python train.py --n_experts=64 --d_shared_expert=0 --moe_layers=[0, 1, 2, 3, 4, 5, 6, 7, 8, 9] --init_std_router=0.0326 --lr_router=0.00129 --num_attention_heads=5 --rope_fraction=1.0 --init_std_o=0.0 --init_std_up=0.0542 --learning_rate=0.00277 --beta2=0.98
Below are experts of layer 6 (counted from 0) of a mixture-of-experts language model. Rows are named router (the router's row for the expert), up (a neuron's input weights, with its number) and show model dimensions 0-159. Each number is 500 + 40 x the weight over its row's rms, rounded and kept within 0 to 999. Numbers have three digits each.
After each expert's rows: a language model's description of what the expert responds to. This comes from a sample of Wikipedia text that the model never trained on.

# expert 49
router:445529481521516512510523536445553469511526436558565472483480467497473472419466481480539514431464432445436471562472481529518468525559445542555471524540427595501486534525438572495482567521435499472436498498504437490588527524460506507473537497534568419446541571470536526523521519494504515515524565528511472537520427536520481447492468476483493488536510440547447548456507525492532450557495510434554506565490487517440469459533566436475518552562522543529502516507520490464532538456553524
up4:550506459492470414549486558544513519557589519493512554515476525500478516514496519530521523592450506497547528526523532570528480482486497465410434528535539416530478501539556499467491518517512484526476517538499501561504439504478514548469442451508507556561524460458562422446533465512556519476471509500466508481447467530479495501477489458468488552469556497469467458495486459494500432483497478523511404524482480492596441485481442476491518595454484500528416521487380548462497587439452480
up5:453459500475534524515526531510585500560438486505548557399560471591494514396525550486541519492487493489468520520494443482421488493478502456513532455494454443494529558462501490465456490531501440570501397502479511478506480486503521422490469550479520428552481498534440533504477578507488489483496494502494539516519561485450486455508533546501488481498518479454516531494505543501406478430505439469500512516537462502603522464527443480428561454512534558499498535479556603527557429481465499
up6:552436488426469538460555489485525495490503517473570506483514511524485456479501496538433531524480473493449465453560505518508506489506443468470459444464521574461518458509516467535509476545480464594537474490495532472526439528536443454471440442539505525486542459474468466425431489453565530544485514472474489463491561529506451493494519478516563509395515485547493460544473554537438449448510488438548595490488507453513572482522471523489520491573490512516510531453526656550480414498521510
up7:538450529488471560523506426503520460512536542467492486462441482509442486439456549491494502520457455470557521510509451481550533517521461495495482500396488444434528474464543494534520445463490600490574458471420513530481508548504477538576528513445527479424500493528525402548539505434443483532473483489492549461521443532546467508485430446475469505497567555474484503564551600489479528459509477560516490450525553563436468482525522497418510514489439490506515441496449430465510546526513481
Digits and number pieces in statistics, tables, times, coordinates and vote counts, such as 15(8) yards, 2.(42)%, 4:(14).

# expert 4
router:506456478544508525465487448501525481505551502468480533532535529423425522465460526529525483442500453536484547495582461503454538512547543465484478596543471504463488480431517516489532491554540535533467504526464526477441524528527485491513515465445530545433478477565496431528488572543516397489543539594520548457463445434515588482491534435516557562557507492475451489535477454487536573459459562469543470551461459460547468469456506507524464552468454509452515532560490521502528596496495473
up1:540499516539570468496501533479577496474407558377436539436588483456542533547462494503524599490451473504522502473509519419525493514467459461551501498485494529526474487525485532536487559489486488570418476465496566522456444474479496499544430600550525520537513550519521506465499557476407473529466521474521501493479501545402501492449503482547438495519550544533502542445547550519444452493524511454562516499497469557514464517477444522561507466457500508494505552507459439492491531467486537
up2:556531536507490491558515484518571479569583534442517515433500487557581521524496550531450511462512524572537482538523456428553500543472493491498492460515505516565478526437562517561514494460500469465516447525504457504433482560406486497501525492469532543470489470526474508496449458500562423527485545451494477501483508534591511536507544478510466532395577453460510501442426511532558446453538495495475448470501491565524508459497493415471502532592513472489509483568514476494481521449449577
up3:429508468574525497533454546502552476487577534563510529409402539538488497518475522520508511514441436536462461521556541567598505480526466494497486553534467449498601486516487550461501437483476564461490531449473541502458475485459417582532481482523504502520454554534510485564468494526538496518487435529447566501441461526474489493507430489482567458483453445469500567496551483435530495561500553464498578506529487517557544519477499513486501468536566552449541451502494508495500443492542504
up4:491535509495546509480423500444527545630561465512524474575512516457538484460550447526443506493400566526473529494506463451545469553581510506514491554515500456485508451468489491498500460536530480553478505476462524453555523509595508545458489534488483511537495496526478537448578556487501594445536554501527522535513488474600474530512520585537439488511545521504470549528517526520536505576506606549468514490564484503529495479523503508423444482510488501568485474484436495535473473500551544
First pieces of personal surnames, often a capital letter or prefix after a first name or initial, like Mc, McK, Gib, Stev.

# expert 40
router:456498544553494418523509451564472428434571538514532545499467512449505493523447505558484523424495539562480525522483522516517480538487523527534449492512507490450470485481519537459482541499515546519499477521562500478436514565447485501518444481511513432441495469488488530535565461417504594524403525503508525539453429512587551531441616531550468505494565498554540442518512548476478483497534503480484479529541500539495541497534479402571493448462460580431471537497538516529491471476507508
up0:422556551493474505458433464465488522536479473508497480537395502586511523505539499512485425508487513501507553501488508487551542501525545473405495531499432459379555510591505499530442564537497481498491429493486466518465506502443504503548551542476559466489570491517494485555571540560470506496587497495523497457464529483517466449516546488468492604483481455574471519542509562534550520402434492448532505533532472473440482477447478499531527497513448495558480552519501535488485543489460520
up1:550477507509483549560491550539535502570513514453544476545468501498466493368571459466453484514449466554484452488474479454475539545487503474518490561530520517525500491571450522538603502541501496465640490459515484505528544457542439459490468520416465520506481505532526544490526517554513481571415515492528512603455493418516499423485497531549548507485524515497509521531493498509456544490474562534447490496502541508534540485553531487533523532470571452450465536548448542504448437512520479
up2:544492493509491519509455513486393500527535450472512405545511467525490514499452524466463472415503470504459489523514451553485527455458479509521458520473499540515472558464493573575469486567524491458487479566531511513543495526568438504534531453495464479511496543530488406500542484461555469517488576412494454475493566531460471482565557527490526491490500435524549542548528386483500535466520521506490454474609485469492531446500466564445468510477430520445553559471525562531497468459532435
up3:532505531538473505575416467556520547509477474545552506482571533453534500488450486476496515500463458546495483485481495522476525408495500444466488510423478494509451507504480449454520477551442468486442552530539491535466472491490516491557473478489505527490506483486476475456505415457611594468508524560519566474524476496568518453532517518470550529491507546483567553481515533582507484428516486487523551540475582499562555463490480491550447430475470528478522475441556531458631546516572502
Colons, pipes, hyphens and short letter or digit pieces in taxonomy boxes, tables and codes, such as Family:, Clade:, Entrez |.

# expert 32
router:512557528452436484474506460484557500526575529523563502465535470504528522506520616496537502501536523507488564468463545543570505412466487457431491443475540516469507545518506477515493467484539559487505532554485529479537542428495496470476434489488528514470481485472435531531495473536454491479578543577522504466501583488457516489503505611565465507468497468460416474476434490459539536495450498422507461444453575488504594476498518522483500478439502438448456457508415541474494520456450520
up0:442548449515474515489488467433488586532524506546542518393488447518526571481506467470477524525528541459511560462518468453529415472527500546469465489475458558438478502507481502464511444413568485492519506485572421527543577533388522501539492481493572494550523492460509509519489522539508477533525493472495532405523532469513538464514505560485545532577525523495534537560540485466524434445555546490563480486518481502429447484504485477485501492523536475531504486547452426475463453491404550
up1:439451503475408497524558498470551574525460503497515484455459476526472576582510557519515512517491583475501541490483490512512469492494495545491451554493494458532487457481469466442504500435529509503458488507454576541480455470554464493440483531515463436481563521503532490501557429503522544429475525450498432529479458538493499512482484455548493469455577526427480500448435444502543485572457465431568485513509568519570451582492466486464533439443550439511476508435471454478578512465495535
up2:540559544461509552513437474536548439502495505456464477447506504487492503445477505526478532468524455492514561510568555472504484519410512455442485489499452498519546426454530562519576435530539606482505554483498539529461503543546569532509561493552524434535539565514519583495476472483489454471517523576427445451503532547475525556491492502517570547445510484423568540509541481491522551559409527492511507532394537530480489485505471558523479525488510474484471553495503535574512511519515527
up3:465542485576403507509412524494501546451423514432588502416522498533545571571553485501494520445487438478453483451444510509590472489511455578473492583498516457522523530500513457448560387477479494525479534506462451531502520468481451511535522538531550496485541569577506456495490464507522519499522529525452553550460541489506460520492463518464482521511496549531489515560464531522496515512449474516536454507484500580500534472529509509408505494443526483493528458600497443513554517543476501
Table pipes, opening quotes and title words in music and TV listings, such as Penguin Guide to, "Serenity", ==Singles==, Your, When.

# expert 7
router:412447470529505431517434480528543461502475548525472544547560536453480516484497456543528532603558470536494502522546488454523513533547469452458510492525432462533517476421539405474552480502494471521468477489529580466495520505485482515496567470437495506478467517536515497505535585509475455527491517519522539443421402476502551501423518424504527542546490501437475491521532449531520552485512504600541464477514555486603421473540495487544537485528527489477452559533537466442506513469497491
up0:486494425478447446459497426533532518524457556434538511516572476535573532468432430525446536485494518528549424574572500532443447512534487522553509532486507508513574478466590517488515514497522577501518434481482598495540461551563531518480543502511459457468458462501455463451480557524511478515487492548487476461524505424553524504488457482472551505481507544551470495517477466562517415544511505595557510546491529520489461486559487568569603501507489520503481505492500488549535502443492483
up1:494536524592550531486470556478549480515516531462487484524559499513537486525458506499523508496513503513573512455562473483519525513515531483464484541487412492463530497392565447441527467495424589504510536490486450450488481488560538423460523469506497589504539401497536489436523501488446436495550566456486496467471577460530549382504511466492471470464519435499501509436510551534511485559424472461514557544546466574556483518449521522496470540441509502468496487437507505490502524481560481
up2:558510477471367464453480493510484541500492535548498485461526448517515481473478438456450461512496475488430502471466486569404591532562409402510509469478575447567529509497508407480489407538505504491503540470557538562408505462507511506519539507431471500549528521466507503518470476448506438489447471499441517497467511514455445453460478507478489495535491493505430491443535492495421557477485466484515509512479537409457534545498535505496469518477447520584506500531485484471504534544469517
up3:502513519487534488536475511477540424502453475455539481441506466557517516457494484464499386575526538487549556482541462429509505471506529447531482477457520522564433562456556496489388447514483524503510520485531453488389505460491497493548543433456501460522503502501530477512573564554542473442467503548451515491528533521514506488456469534478529516447495558463454451505533481499569455420536433594475436519444485481544474521525442459494428500513476501552501483474508427501487436536553490
Common English given names and pieces of place or saint names, such as William, John, Charles, St, Hall(town), B(eth)lehem.

# expert 35
router:516503478517512515564495514506484468544480515515497425477533469522489468523481485545507528409534461546531533535476531463431492551539431484574468487411503511527504424479460496470497565472503445544497554511574466438577517460462554500503436499545511490488523504555516464515450432535480500480494557511521426525586411562587489558554503548459502492510502498474560487490440470492522514479438428530488532449435547564530482500421511411484493534472477452455524514506577514507437537518529482
up0:586511469531449515475496492541501536508530553477482461470440489506537476482537525457505482512493492450442535515507465488495512478418507546435497535518510513515565477416545466476508477449525537487556487569436487468492492454488500503473446510501489510473527452450501442528487521468462399429586614455508469447457503480595515409593510534452512560520498441507487415521546426531467448534480498516591498426473456545455522458472513467507508527502481471457554522498518514494505479417517481
up1:548504531555468510550482515519479478422459482484525542438484562516447554515520499420576555506471501460445526499469535529563532503549505513453470489455486445508443538522493527431469462556496490555438466458466485529435466443574507552466420484512499500535507514527494513507463495505519450502535505436511518532516501534463597486605514439482528543453536467398576452509541528492527563475506496528474515507496587502442504578509473420443521480411460502506474499529511429481498463539512524
up2:475531465489415527504441554587471516586478475531483499530569497564535493529543510560433482460485447502520500543533508484486494432556483498565546526461401477486553489446552547521437493445453489511528516482503493502438534540488512472524477522499411565570513483422467457484502508490464566487479517465519521542553553485549551483543542518586516576508550514515476529524454484546506510508480500503476523512510506556563513484488519458540538470552428449454441381440512520491488501478548556
up3:474494489507447516539495492519538470516549564498418457471569497424470497478498544451502494466510431549434523495467594440505501523499438496501507531543524432489551508509445512472496553553487514534490488538465522455504551528498463551490516498464455520498495521542459504501519521499500467481471479478518455512574494463565530501521505458501532543474551529527503492462437366515504442584583518517455569582534480433620535532490544482556436521491499515463495521547552462496547549411459458
Inner pieces of ordinary English words after a short first piece, such as muz-z-le, cle-an-er, p-ill-ars, plus colour and material words.

# expert 37
router:415484540510517513433482476485488486559481567489464495473545536600530528524519490490474510475528521508508482490512487408565468513459551590472523467454528499471573496504443472480523505450512552483433524417507461578510521458489504465523475422500495581481500469475580570544531459491505506500525501542488486521487519542478470590536518554533516533499547483533478532483480451363544515538429449571443433505490568460485491449483478514431573493498497501487489542508516515419491460557499496
up0:579500427537493509500431449514516525483538393472541501454514488561543542532512517525465568501493490483528479477496452561495551552507477527480460512458450466469477451465483475503508549453597523502541461459476509511473562429489573490468438548463507455443494503516475498542493446496516499485462476592419494537503548410444557544562461460502490573475523503511461485475485527494543458567507500479460506410509547439519494496532546500491481461514572479459552547533526479546530552561475409
up1:473468629517462490453521464532414480460479545541513502452492556556518516430540450511430562497455499460471474509466520523439542470461485477473511584491426629587528527495516470466519519464596557505430540465486446508520436497507484511449484464480508500467533528514493486478523483520506491525451451482517511388447530488469471483433479491486472498510498553523434512464452503510462488481484537477476451487506533473485577452392410475485544478513521498524470506521530463485510496454523462
up2:431464471538497502517484501480463493515580539524522460489488520531482471468517520456533497467511496531541489501438479477568436502449497519534457479502504514394495480471482538537544531438506499475499514445516544509450516532512451512587485552549465494456545505424506529459488538462485519467575518522482559564525515478344483512499481434572450456452501464552546537457477558533514431534428509453467507488523503500484457443477449453534510420489568443500421465418482565465482497514553481
up3:466488482524505529523435452470444513494482576442565507518534507546498510487505496465516457538477508452427398478492454521469482532532515565510491555508592483436588486468503516472474442459414489564451575480418527494492521516538551374479573517478493470510512401512524474537477465527605481517529472497532538454508478575530505521468566455524532516499493557498555460436497460482483435437478522522512485498479581503501516494520486521465515536522542477520510528541486490444517529428461498
Nouns after possessives or "the" naming people, works or relations, such as father, wife, book, story, founder, comeback.

# expert 29
router:509452449486458469551523528505560506504524502513536463515493512346448521443494457441475484482530494507490474440555466483499520495498526488542528503461489478477529539543551561496516475498446482493580417530497500498546421487533462469442521483459528523564479568513494469514481543497581405525488501540549485507440549491511431538544478462569465492527442496457499501525494559553471566497503578481477532528592568421485503507453533534447449490508479523468441430535513511560561561500523490
up0:480498518530541455569502426485509410495476528492511478532578549419486413485515481386528472382550543509519517480605490486486527540488526534511565549587480541483485514496412516493512533539513534544563501510466509500485456544492512492525504480485543507494537533471514579551506556540558525492454561555489619525493480506491500470528515471506460519512527498502550495497473509454503507512562476441451452498474497496480503441473559464529471547498499479487429536535463493521476473614524443
up1:503552512559469456555476505490550513462496499518491553505512477485489533556483505519522416468517461449538469509494500542508484456477520558496514457488541555503501543545504584452494610446486517523502478498478492576531562484496455463538471453460528526527497484469526405499508428462509463531493514365561537462508460429526488532471496484514455469439555461525428522431551451449443504448444566531574488503561544550500500543440513562412487474501499462518459491510523534518501493540456422
up2:453530490502473447503488500516483485442435570443521457561447552432442467500486478464527472475452504459486439517500506553465459460462499500491495625456532462526514557445499526506495463483446571572577497514495480499494484545531486496505498494502549543505502501484523502512581488453475451504463428545500567529532453519537518458504491550521503480477496506452520443467511626479489517526473545537521385481523538478433523488473515519495521591537511446412437399551472488549500537531522509
up3:499445484465514525473477503523441477508428551515438515454543457540522443531487525514490441560460488500486516485535469522550471503464438491451593523495524512519470519569536367562519575506482576482575491469504414567457491505404519422510475539541557530489485499511542486480510503525473540451493530536450470482503511501489514588457507529488559488524515468525471473490522578572486453537570499416488535474524549424505464464546522566524543559507490499529419514452525466526491519494467503
Month names, year digits and born/died in biographical dates and lifespans, such as 12 January, 19|53, Born in.

# expert 31
router:489551478463466556485521498458484439576527537536524491524555484444575527523415480549504502446551504496459576516501456459531518522468558459404504530526534499482504487410459457537521498552587521530490544501545557428525543477554552578465424448457505508450483547549499491481526489545560406500525491440497491505552421435431466547480581493508513497505519502492469543510436414461552517515466454482500491454481528498472441478464509507469488495477504560461486563543511500483541489476459478
up0:464537488568509490552511553535518531444577525518488534478560528453453475521537428479475484563503509507457503525462511496505504495433488529498454449437488535445519556572530515516507591417474557517482578557539502565493520463455456475488444542459452495483490526491496560460503430494474463496422529474501505577530478461518565481502464483489504513609501486504517462447519494552471529478491513503517570507568458546530442452468545529352431468533488528459481448487488518505465461499472458
up1:538500584477469538503496458492543517435592533533499494492549500516464447481466516447523390460552515539503510506562449494431513519460525549525599533487481495495485503475481428497477448551461552507459536493444612527529505587485529540463486538489469461475556542513518513538502492511506454484553541461506504574498478464499531541518417494543579517507496483496565481477513422506532507457520528473523408553493578510541489569427485488520508502396560500502457489476477465558533532489497477
up2:500468496522468562496440475494547500515550449466438504512542504477500481590524489432511498468525511515554460590547396424569521500526454460468453468541523497461543462500502519517492494449500487507485534521485536481514490539501489559479513544563516403501487547477416496524543527584516499545437488553458531563459523577485508613491581443507573483513502487476516510497497525531480509530397515454470511483444516557442457465541533493522462548493555489476504467490464487441501565571530546
up3:450616545505455533504467449506520484552559480499454520520514535488491505511537537514505531470617507473459493458422507402609500504448389493541527516490535480529533493473487487432484562490521482495478576485532498494524496431503491589496513531529443502508478532430522545416472511470524486474530542541528593476469492484465519502504440514509465509468513476512547519485462511464549424581450482475504478500455506574467497488495513554470462590555457509496480478484498485472481528498596550
Word-final pieces of informal names and song titles, such as Jack(ie), Bill(ie), Good(y), Pam(ela), plus Love, You, Lee.

# expert 53
router:446506470561443535482487482539529451538501515462504480544492575410506507504479469562474559522498466513452509513420431499537478512509446440463458512476475523470455483474526555509492420534559518455547432512584511470546444511481464555409545486460510534529533567542552484516522586542467516550513443453517454461507466449517532548463502472527461443501482522480584492491463492548489533491470484569487551457491481521482481445544510473536574552480531472522518497553397487496452405504489447
up0:475499538563442562469554562461523476481493545502560479463462442485472494504431450496525464522550507551428485530523512529390471403435456470497496497536479543561528537508422438493439483452482553466433447500499462512544533525492457507571536486505462473491524502486469483432454479480512569452543542436560520473440478469528500439497489543542435559488504477471463467464507559541543461481526492550498510471419474510439517461410471462543506450533508492530503484434512492495519497401506492
up1:394513497519491425575552518543483485527462468401531508516556439472509508487489546444494517470492505571519517470480506537551479464433510483505533564557450488581496523486480500521483467552504518536475535509497521499480492511548542565593487591544513532518519542427529490554459552414442507602537486505473470434499420464515547482483552459526491475472484490426510534566456503519497500552514498491511507489490527477469525552481522519482462533542449573513464459485440598483497494544581472
up2:512473506528518492460494463527486486458483449449482513502502504435429420444463455561491526469500500528468480458490480514478500556568566518523472492493539595423525516481485406460542374477584586495517529434519442538536519492444477496501501498481508436469518575516462454525530526492534444420514495460461534473455399449483469525492457481476492474497535470512468505456459492503538559435545540516420485529515518504549440411527557415447468532501498466473492511511517500515474482501544531
up3:444522536494498493496491447514480492468532510459506446482483387484489450481539460556501520533505456496471461502526498479475504440519551441477526578474460585496470522446440490497495494526469448516461507407473512460519508505474563484478491503536523510465458451471469450538489515545535403484530580380448512490499501512507564560460490511500455505576483588534493466480464471576442512498504551488543550565601471538520494470473431570495548517549522507521546462522490550540556485573463538
Pieces of proper names of people and places, such as New, Boston, Charles, and fragments like O-ber-liga, Way-nes-boro.

# expert 58
router:441441563537494501470516473462527512465471485480476480516469544497515509552508448508498556514528482506429560551433540494496510500476394439508474534504473516479586487496547456503500532543543497507504487476514455471552528557503449590549495503513503564451479463502524571526514461573494523500573472560494485529559485604472466435440470512588473548467526578506472507473474508468548546567423421461536497481505441497518504461465514570513520468438536466507460424539432513449434504498522494
up0:497480474447503463507473434454493468507525430447488533485461562508431499467513512520571510521452557522435553481535538556467497496532537507570461538449528553566462525479508440498406573539478528481489481499430505531480474484488473445502521478513458473467556522464529454502455516437476519496536543460495570568554543551482528495459511473546511485460526528532507429510483524479471559549482489460535402561554476531465535515454507522537475535482487539477435456509485509502472375631472468
up1:450515523482509439493497472504538456505542439549446432513510357556531466574512436460446476529494454479439496544486475550536494465491523497581537472475459448441448473443466498546387475522514474486504523558494529539452442499473518407465546445534550544449489500502455479483574490460439497487564458469475507443438513502476477532558481437475509547532467507534484498490526497507440468455446482513512473541536462417484480487464486467497518616515456492531498480461469497501503529472484476
up2:477526360513496479487504416483552461508489534472542466481493481485463470497563515449536511546498485447518492449478527571560480481487535527519557506510513507527550571489505490514510451466588509540499591473514491462475457468513481456444416535511532424440439491527468541505471541427517516499511551479544555524514497512503438440491466466534523574507560499542501523450426452490637452441441485492510495527488516547457531393470466541538514555505501546473529485524499517503495530475531533
up3:525516509485512519427483539472534498528450514531542551501528456476540538542469500456499483470511534475546522507497453407503478447515431472514529495438485538530525519509487444527439534544605563466525490460512589556498517485507542522432595551498480492566511543495489463521510529472532530485546491503504478452526484527521536504466519451533560551516490526588493538579448459418497463497478454473606493506535484530503432451536444556457499515478516506481442497607498512373513509553488523
Word pieces inside song titles, nicknames, place names and capitalized sentence openers, like S-ed-atives, Fl-aming, Yes, On, Did.

# expert 62
router:517481551539473519431482521504529480468491497461506474573459544501433480470438505530525483421551508501558542508430523496498486548592562462530526462538492546595502493498522497541520472516521490533492479461455469475435535551461479524525458449534517537449527461483488570474445443477481587531496465529502504573465509506461526541569550557500477486425445530550510480561557502525443561553544473468515507554398552484480546487498453531536521453399467517492491553508541462513450447488439534
up0:489563515520525455503520487513573512508563490471489522465582453476475463516479492520525512516544515445514423507547518510521474440509539455545463468479443493542460472539550572527458518502494543450516527583526550551486412441496656440529481447538502472500584521469521523453512462432478501510502510479541524472490489478467510506428457546481444522512476500518472538512579524511440472462408539551517466451508558513498527437506463430493494601532576487522513527491468488525465450519547520
up1:447474459513420486470436479483530529407501534418486487436547501550513499492516438484440486459468429422544516461518501585492537557497515541519464504505505564482527564507476567445462544511463503480475490500471501468536469516501462529517462497501499460476512545527431570492494443489473486448505468505512423461520544490466486510432452481498536496500480501496509578511434500523461471552448439467407511501441485514509541495521594412535516496416442586527520481548519536440491433557498554
up2:492502419544492563507505520485521604451455505509476558458514468500478431516418492477528512512492500455475509518525443439490499537498522456511475463519503531455497571450443472540483511499495507545517505565450500505502499597523466505585444499444473464423456457489400407474545469509541548501526550439510499485503554549506520498498515425515492464455540394482424455508465476483506483551531523446440483467485526474495524536454552476549542487475437454428483552513498442499487556442438494
up3:531515552560445477544485428438513523518490451553524520505463556473469504413505497509501483485468508523500479440553532520542506520501395525432474491514492517523480466451465474398539514569448507444510539491457460446549495584426447559518495509502605529490502588508447571539494413492488485502482510481471479482435533520534498515560448500523467508514477558478515432551470516506540511486460454470481528504498552543458542532481561509496475487461477470402553518453497525569559539543440495
Byte pieces and letters of Cyrillic, Japanese, Thai, Arabic and accented text, such as Кабардиан э, katakana リ, Mário.

# expert 59
router:468403517460524455458537445572519486449520471465477560506514507497441508499476455557489530451505471483526520552507521446488529461543433540505492534571552479463469517487505431506558476511537485455444484516475571489523505560562482504545508523579438518476528427529556508470497453502428495489432515535490497521577465541569492496434527487541565486536598504513482437484485524531458560550560493458434468509521514447546491525490536439592524481459549437557482532446497502540542531458483558
up0:519481531507492494477438489497488503519558494449512426434480496535506504409469547522526423441536457517512499462535372553495516438565505567490546497433529509493479460532536476515502478513501500498516533533460525591556546511541480477506507482509443518544465480486534524491472558504448488502477501545409420523581422567449479505589548570553445473438497468491561532446489494513548525523526456517499474518459522540564563482492454518504501524563506530517483428524450496441486541529532564
up1:474492477530456536493512461584502485508536490567497516456544459579374470502560509442537413535467594548529492524513407538544510520484491471479567488487490492500566545481499464516465519539518504447488476453564466577472454524536467481489549539534434446523541463484488465552483497509489487522526483438483471514510526453476480478512535482538451489440500472495499461411514551442473488472448507479457441519505485560547572476446466506537583432587503519564475547526523470499451463475510554
up2:446535509472490563541553525476565497504498468484490493481521436617472533514516495456489472495562574468501497565467528504421521544530527509528408454522558575464499512410501395455462536447479483498484556414500537542483464511497563518531538519470487503498501494473557530463528499473463555522564456521516616481513482588459508471553507488472474521465489535468485546496446516429554497471522536502486517457548479472464456534552518486509543518487514479519408465548501566549520505472571531
up3:425472522524485540496486519514482525470484450549477549490532502447461490516553517520483549488518473543465555406488443547509516359529561498569473562522471431526525464482477596519488484483468544476453532519446554524493466529484488480471580459469578481537498556496482398474540441487527464491516540463523448491481482465459454524490524469551491493474494506481526472514526524498535445556500375462524543517480458460511453515486477489541532391486503525467496529449552577466507454439496540
Word pieces inside Latin or Greek scientific names, mostly taxonomy entries, such as Dyt-isc-idae, Phyll-od-actylidae, phys, psych.

# expert 43
router:527477519478480513454427509481466583557473463420438514514530545588492508526554464514492517498555478515602473497545503446418558515525467562526551434547512461431537502492475542524519477555519460509462519592500445508456497550463468479471481471522484511508501480511557477474497508470411533561494485465386464530481473511568544573465475523450442470451490495557520523554505470574518469523487470564483516475510540540505530526475453513444470432541467488507547485471473528471502557518571438
up0:453404521551495493452486480498498477438465487548464541556482574490469509483572510503477516465501487474547508489511464557492434438520522462460426591493452552579500514516496371465535410466546524500534595520477494509512488465412437504534576497492474447508513515461519572473513593585477528534444493545477505503480446541512477449535454522470540441460539469519526531493547520434510549504520519532500477470577501456484490504550533474452554481515454485465493478525540456504531513484479496
up1:489579508554468493513418492492523482500471450520531507489577506377502460561466495520459502490523521460487570436492453512498581446519433458531531479544537472545510500513541503519492483474473523533522501465443388454515529545462552477544533423482458554490557539528412434489556476508512481487485499439536488437571551425504509456499524538446473492448486512533510455528520530487454444539506490550430509519501522560420518512421494525540503469566531552513515447437492519457530530528524492
up2:478486498489443570458484516470554509512519473454471536452476502499503488501519514427541477528467505535546444514461456553502505525534355544540477518474508473471522494460533481478538453533454559522520521543431456504444522477522541483520551545547466532431525523531559486415486456497468482504543544520474549470497555472583493527461422491482503538500461455456483500485560493492520387561501505500470399568437549514453472456556439478551487450480469458518432448566513493528550506475443513
up3:469555541537504470500478432530472405562473553517510485459443527440486522447466438511429496431511509509534487502500477434454526528550443517464496448498431489491493534507455491466513421467492467487501491487523443555459528531445417460486523457530488453470472493453527452505443472412364545518473383462521605541543484471492552471484458471468554469489491522524482418505471464466533470473470534516534473531509466511567440509588466476486472552502485472505503488489510520513478508524457488
Adjective and noun starts in descriptions of places or things, especially un- prefixes, such as un(finished), g(ate)way, al(tar), rail, water.

# expert 45
router:545491456546482548469433466507494429476481487478471559460482556509491553505491434501527483391567449506519586560471495469503555560474520444503538469533536508505494506438522418494502470554496490549542523515540439414472516491529429472542497428576469482457569483566482390502550531488488515491520516511576507464523469438538487510478514512521460514497495475491536455574487572521550520468521473450611503454548468528515443479499538542550483537466537527537516502483512502478547472547495437
up0:492534496580458529454469541518594507493444553452489488422495516498491488513567512494548473491501510461486528534517496517476483445563505468523545504541451497497525511560543503438473512380485505549564487452536452552499592548477450475484539424531503511582492561527519539510470467526511522527520461531470516411464526516548565504556562519516467494503384487476537438530500522490478430543621504519473552530467518506552447431489488522512546514486465539507457475526476470470503445469463539
up1:512482497469466532514478425572527524472489554412483463526520537438473592446542559528486458457513490569569487483417503496506552511466481491570487574509476468520448522507489452440530478498497530483518496495441480477479538503522462513467462505512470446539508529480428502533457474549536478489564504470543468533531534520446512422477491503449596452460484508527490445525494535467536460445469488565525518431468536449479501425465555508512475443483555523566480484573386511534532428501449556
up2:504450474516483450508592459585502469436440490536444541497489526527579477507595453495463458458485486491555581490535521465395508492565467525492483488475500522519494542565528490478462491531469539522544509491507515491567450509495515498506516527485560471515550574515509497539526563528523485456518513488400487478429417509438496485570545490527441499510492448535522474581507473552539516432511612521506519525505511517510510424484466523488525511473541517532513583528440493507574490598520497
up3:516484455458450477534544540431543528431497435487488428525464487525485533517447467459490472478486489507525534457509521492528508417430443487513483506563528516522506548466390496419466549466518464488547470523472526505474526493453520490515483505497479487504531528505550539527537494490545504421513422569478489489515491478563483580491516439545432534499573504552506457522537459496507424576506496547510480431427476619501553536470576529516467439566475531509552504525491405527511508468443514
Second syllables inside proper names after a capital fragment, such as Tr-ou-bles, Si-ou-x, Ko-š-ice, Kum-asi.

# expert 1
router:434475519559531526479539446549502458472555504457478548548495555403509543496412473506507501467532495477485537477465507431463464469525566457445478525562528426465413452496547444522538512577584476522501552510511490514485482579593481492483519421483483558457477487594540496479485551557458483500507486467449476476458465500516527506511524495531540515446527520490426501482563547512477552528440459475481452521550509500525513401506521483537458517505526479526550471542495478417445462554525538
up0:469474579425433516536532431532571517462537517500483514534483483531494432541439559529503447528475497466563514508458487540528485475454509479526489509511463513517525496521490561506548526469412583492520531499510516510429489476554576548440526454486482553463458472550461527524471486481508523474421460442497494500503522501554398533530470555490587503542495425444420499486397498478444553500439459473496510471491496431524507481402494462477543492554467416479500447491470489479548544513490512
up1:532480515540573526509498507537431541474448491504549453413511454488509494431487461545515536530520470427492440494520480527420517406436550485531468504390516554498451470440502480519492533554496553456471527516479579518480512551528490510515514514529509507438457525491557466466521549494495522479509549542459522474492459537488497444405546473446539560444477480578466457471480521470514469412523443570522504537430520439540423518438536478504488487536540524556505474505452531497470507521467582
up2:404496507480466500434464483536463517497558540487515485575533475502472504593489487487464489520492504493530512457586523500510565518500502477476499449561496480463534462535441548538473514496546602531460447471444422480480514518575511493488468520474511524444481525565499437463471553508524487465521505465440475389533561422431495478574543514522551546512492514500495523539456546516425452498479525482523501448524539555495455437488545491533431561407492509549487471509515604550490467513531516
up3:465495601528532439546502437552465522515490425482508503511474479510476482460463443533490495546465543442489465471575550504438468521556523508521522591494553525496408450432558491516441505493408534456509471514495450481457484452497460515568474424563481476519549547523494506449453499474545489510462504507507495564427506477463478455530493553563464513458545506510502479495544505493443413527521491511524520555523487524458477458572536521488483498476585446566564442431473445509537491560460496
Opening word pieces of personal first names, often in tables or after "by", such as Jer(ry), Marc, Jo(seph), Nat(alie).